Weights of a small mixture-of-experts language model, trained from scratch on English Wikipedia.
Size: width 192, vocabulary 16384, 60.7M parameters.
Experts: 80 experts in each of 12 layers, 96 SwiGLU neurons an expert, 4 picks a token, a softmax router.
Below are experts of layer 7 (counted from 0) of a mixture-of-experts language model. Rows are named router (the router's row for the expert) and show model dimensions 96-191. Each number is 128 + 24 x the weight over its row's rms, rounded and kept within 0 to 255.
After each expert's rows: a language model's description of what the expert responds to; "comes after" lists some tokens at least twice as common just before its tokens as in all text. This comes from a sample of Wikipedia text that the model never trained on. Tokens count by the router's weight.

# expert 23
router [118 139 100 133 114 193 139 163 107 105  99  94  89 107 115 155 102 142 131 103 117 125 140 155 123 174 105 116 164  95 177 137  80 114 149  90 176 147 140 150 119 139 103 159 123 171 134  95 109 171 144 131 140  99 146 156 112 154 128 113 137  92 104  98 118 117 151 155 133 164 180 139 108 156 104 113 101 100 128 116 120 163 154 120 110 127 133 158 139 129 140 155 154 125 129 139]
What it handles: Table cell separators. Pipe separators and first letters of cells in sports results tables, e.g. Win | 29., country codes CRO, RUS, ESP.
comes after: " |\n", "|", " Win", "3", "1", " MF"

# expert 24
router [140 156 109 124 138 101  96 131 114 131 109  98 171 146 171 135 176 109 102 106 154 138  83  93 150 151 146 134 155 155 110 137 133 120 149 131  91 119 122 133 154  86 141 160  84 177  90 115  98 127 130 145 118 128 131 148 118 115 130 108 153 103 142 118 153 116 154 111 108 141 107 135 145 129 170 127 146  98 127 127 165 119 150  99 113 105 117 143 125 124 152 162 112 144 139 135]
What it handles: Main verbs and auxiliaries. Verbs right after the subject in biographical narration, mostly was, is, were, would, became, been, as in Manford played, Schmid was made.
comes after: " was", " he", " He", " It", " and", " it"

# expert 51
router [146 132 134 130 107 137 162  98 133 112  88  93 131 121 125 129 127 111 100 112 196 142 142 137 180 122 104 130 139  87  99 164 101 106 145 114 151 113 119 122 125 114 194 137 126 126 139 116  89 131 121 123 105 145 148 154 144 135  87 130 137 150 123 134 133 104 149  92 123 136 120  94 119 141 151 157 101  72 133 162 152 130 124 138 102 101 125  70 139 119  70 135  96 135 133  98]
What it handles: Sentence openers and census text. Sentence-initial discourse words like According, However, During, Despite, plus census and demographics terms like Total, households, born.
comes after: ".", " |", "%", ".\n\n", "|", " ("

# expert 58
router [111 135 179 155  99 108 139 122 153 161 132 164 133 138  95 128 118 128 134 121  89 123 140 154 157 109 148  71 119 147 112 140 148 118 143 150 122 163 122 131 114 106  96 119 150  92 166 158 148 147 180 109 123 106 120  96 120 162 142 140 118 123  93 119  90 139 125 131 138 155 140 150 106 143 132 150 120 129 102 131 119 154 106 174 175 152 106 134  96 110 147 129 144 144 129 108]
What it handles: Pieces after lowercase initial. Word pieces right after an initial letter, often f or p, in rare or technical words and foreign names, e.g. f-itt-ings, f-oll-icular, f-ug-ue, T-omin-šek.
comes after: " F", " P", " f", " C", " p", "F"

# expert 11
router [156 103 174 111 163 153 106 147 141 172 121 133 141 134 130 159 102 154 115  91 142  95 125 107 107 136 126 133 120 128 138  86 142 117 131 118 118 117 169 120 187 115 120 138 139 141  89 119 113 136 117 182 126  96 168 145 136 118 143 127 136 132 115 139  82 123 165 166 146 120 162 151 111  86 130 133 125 160 103 142  89 128 137  97 141 117  81 145  97 159 127 103 133 138 153 101]
What it handles: Discography years, track numbers. Year-start digits like 198, 199, 201 and track-number periods in music articles, e.g. (1960), 1. "Relax", credits lines.
comes after: " ", " (", "\n", " –", "–", ")\n"

# expert 41
router [137 126 167 101 103 140 120 162  94  85 126  92 140 127 117 114 143 103 137 156 152 134 125 124 167 109  78 127 120  88 162 125 153  70 103 119 121 146 150 136 124  82 145  99  88 106 107 119 171  91  99 122 107 152 123 150 156 163  98 117  94 146 114 133 128 101 127 102 113  95  92 115 105 136 133 168 147 154 120 111 158 128  99  96 142 136 111 133  89 108 107 153 112 164 125 123]
What it handles: Determiners and possessives. Articles and possessives starting noun phrases, such as the, a, his, its, their, plus the piece her in herb.
comes after: " of", ".", " with", " a", " in", " for"

# expert 48
router [120 110 152 141 144 117 119 151 121  84 153 159 110 139 108 118 151 129 115 118 111 159 141 121  99 120 129 121  91 117 127  72 125 135 136  87 115 170 113 112 138 112  89  68 142 114 155 176 187  89 175 119 139  92 171 100 117 125 136 113 151 103 159 140 123 172  97 134 159  79 137 107 123 155 140 137 166 139 109 106 163 152  73  98 130 129 125 155 124 147 157 129 105 149 114  99]
What it handles: Title words. Words and word endings inside titles of films, songs, books and albums, such as The, My, Dark, Secret, and Sleeping in The Sleeping Man.
comes after: " The", " S", " E", " the", " of", " \""

# expert 46
router [118 159 158 122 109 106  86 158  90 102 117 131  99 185 112 112 127 130 153 153 137 135 130 120 157  76 108 110  86 106 146 120 158  98  73 126 104 142 133 136 134 107 144 120  77 124 102 113 130  86  92 116 106 162 116 155 155 134 111 133 123 121 137 123 120 133  96 115 152  77  94 130 130 108 147 139 129 165 114 136 171 136  87  97 136 100 131 156 133 121 141 145 129 123 100 197]
What it handles: Determiners and possessives. Articles and possessives starting a noun phrase after a preposition, mostly the, also his, her, their, 's, a, e.g. "from the King".
comes after: " of", " in", " to", ".", " on", " with"

# expert 28
router [123 110 139  92  77 133 123 148 124  92 117 118  97  94 129 140 145 137 158 144 135  95 113 156 128 131 152 154 136 133 157 127  97  97 127 135 173  86 113 162 139 155 125 150 128 134 109 122 103 130 103 132 127 153 129 150 171 105 116 117 121 111  75 125  95 109 147 166 122 167 210 113 154 127  60 144  93 156 124 121 131 131 146 123  86 141 139 122 156 164 115 151 133 118 144 131]
What it handles: Table cell separators. Pipe separators between cells in sports results, election and register tables, mostly after a number or time, e.g. "4:26.48 |".
comes after: ")", " |", " |\n", "1", "0", "2"

# expert 59
router [124 128 114 110 131 175 147 140 118 100  95 125 129 115  94 121 132  96 137  96 150 151 132 135 149 117 140 136  99  80 124 147  69 106 130 133 136  97 141 118 120 109 157 121 157 111 121 106 133 119 118 128 130 163 126 142 117 152  83 133 119 153 146 149 131 109 161  95 123 144 149 119 103 142 113 174 111  74  97 147 144 111 135 129 151 146 110  67 132 106  73 139 105 134  99 120]
What it handles: Census and election statistics. Tokens in demographic and election statistics: households, population, per capita, median income, percent signs, and numbers in vote tables.
comes after: " |", "%", " were", "0", " population", " age"

# expert 54
router [133 173 159  89 113 127 100 134  84  83 118 142 104 128 112 110 164 152 141 143 154 130 168  91 165  95  86 125 113  93 158  91 139  89 121  97 108 140 133 116 134 103 128 107  72 128 117 132 160  68 107 157  96 136 145 154 119 137  87 122 114 106 118 104 147 126 108 131 146  98 114 154 117 107 150 160 146 149 122 140 150 155  74  78 141 116 105 132 158 141 128 144 120 128  96 155]
What it handles: Determiners and possessives. Articles and possessive words before nouns, such as the, his, their, its, and 's after names or years, as in 1999's Metropolis.
comes after: " of", " in", " for", " on", " with", " to"

# expert 63
router [137 141 106 131 131 132 162 108 143 133 143 138 148 108 101 148 159 107 129 102 100 155 136 132 150 137 112 150 153 166 131 125  78 143 122 128 129 127 104 118  96 131 100 137 168 159 134 124 160 114 131 124 111  98 116 117  92 122 131 107 126 110 105 100 173 108 160 152 138 153 149 151 115 118 118 159  98 107 118 133  91 129 108  81  93 143 165 133 105 109 114  75 202 133  91 147]
What it handles: Parentheticals and non-Latin script. Tokens after an opening parenthesis or in tables, including chart names like Sverigetopplistan, byte pieces of Arabic, Greek, Japanese text, and numbers.
comes after: " (", "aged", "\n", "born", "age", "ä"

# expert 25
router [108 136 117 123 103 119 151 134 116  58 175 144  79  91 120 133 105 145 141 141 116 122 152 153 159 136  93 128 136 148 153 123 152 157 124 141 154  93 120 145 128 163 107 160  98 111 135 115  95 133 157 145 112 145 107 126 141 135 168 170 132 126 102 123 148 118 119 151 143 144 182 138 159  99 111 136  87  94  91 107 134 133 165 162 117 133 134 148 157 176 114 155 144 149 160 139]
What it handles: Table cell pipes. Pipe separators between numeric cells in stats tables, especially football appearances and goals, plus semicolons and unit pieces like °N, sq.
comes after: ")", "0", "1", "2", "3", "4"

# expert 32
router [167 148 140 114 144 142 110 115 123 158 122 129 130 159 121 123  99 123 143 171 154 145  98 157 120 145 157 162 163 151  99 128 143 127 181 136 156 120 110  87 117 121 175 147  91 134 100 147  86 139 163 101 142 146  87 119 131 111 116 107 127  86 163 127 103 102 100 131 136 155  80 110 146  87 130 134 151 115 124 132 169 118 137 100 112 100  92 118 119 157 137 158 125 142 156 163]
What it handles: Coordinating conjunctions. Conjunctions and linking words such as and, or, but, nor, especially, probably, that join phrases mid-sentence, often after a comma.
comes after: ",", " and", " well", "s", ")", " but"

# expert 33
router [123 144 159 128 121 124 154 140 103 131 146 143  88 140 153 135 137 143 115 103 133 131 104 102 106 158 136 147 152  97 106 142 123 173  98 124 139  87 121 130 109 150 121 193 126 142 120 107 146 117 117 174 112  93 114 155  77 128 107 138 105 137 116 121 124 111 124 155 107 136 152 123  92  84 151 167 130 125 106  77 132 151 157 149 108 148 113 107 141  98 127 105 109 155 141 181]
What it handles: Sports stats tables. Pipes, numbers and sports terms in game logs and stat tables, such as yards, touchdowns, rebounds, W/L columns.
comes after: " |", "–", "1", "2", " |\n", "0"

# expert 61
router [167 143 168 128 109 126 106 154 104 162 143 119 106 133 107  97 186 114 130 144 110 116 117 132  99  95 132  94 106 148 119 140 159 109 144 131 126 167 127 144 146  91 147  86  87 102 120 111 170 127 133 112 112 105 112 156 148 159 115 134 154 154 142 117  91 116 132 100 138 146 123 102 111 121 132 115 138  87 117  99 123 122 123 137 115 164 152 135 165 103 135 105 127 139  84 163]
What it handles: Digits in years. Final digits of years and numbers, like mid-1950s, born 1951, 2020 census, and taxonomic suffixes such as -idae, -ensis, -aceae.
comes after: "201", "200", "202", "199", "198", "197"

# expert 29
router [ 99 132 111 104 150 132  98 165 140 128 147  96 112 134 148 126 150 126 100 109 130 127  92 111 149 128 128 140 159 115 146 135 135 169 104 138 127  96 117 103 147 125  93 169 134 170  86 104 209 139 121 111 137 105 108 141 112 121 107  97  98 126  95 105 173 112 106 100 130 171 130 189  90  96 137  93 126  80 110 133 126 127 160 149 113 147 108 131 129 133 120 118 170 116 130 144]
What it handles: Sports career words. Words in athlete biographies and infoboxes: played, first, third, Personal information, yards, Goals, competed, footballer, Rookie.
comes after: " |", "|", " a", " He", "-", "\n\n"

# expert 39
router [131 157 108  94 176 123  72 112 134 112 152 110 140 136 157 112 184 113 107 135 119 138 114 117 172 123 123 129 138 134 133 140 164 144 145 163  89 127 107  91 148 112 112 133 139 144  85 134 158 134 121 103 129 118 130 127 131 104 124  89 120 113 108 117 169 102 106  79 121 148 117 150 109 127 114  95 154  68 142 134 159 135 129  93 134 135 139 175 131 129 136 135 124 133 149 119]
What it handles: Biography and section words. Key words in biographies and headings, such as See also, first, one of, served, appeared, Preceded, Species.
comes after: " was", "==", " He", "-", " a", " is"

# expert 27
router [170 147 119 131 138 108 106 137  98 143  86  98 166 135 149 115  89  95 119 126 160 143 128 154 115 129 139 144 164 146 130 119 147 118 163 133 126 129 137  97 137 103 153 136  93 140 115 116  90 119 142  85 123 147 126 142 144 120 142 137 134  93 161 118 138 110 138 114 109 133  78 134 161 100 145 129 165  90 125 121 166 127 146  96 101 121 112 110 109 148 129 156 111 138 140 153]
What it handles: Coordinators and auxiliaries. The words and, was, is, be, been, would, not linking clauses or coordinating adjectives and nouns, as in "power and individual", "can be used".
comes after: ",", " it", " and", " which", " It", " well"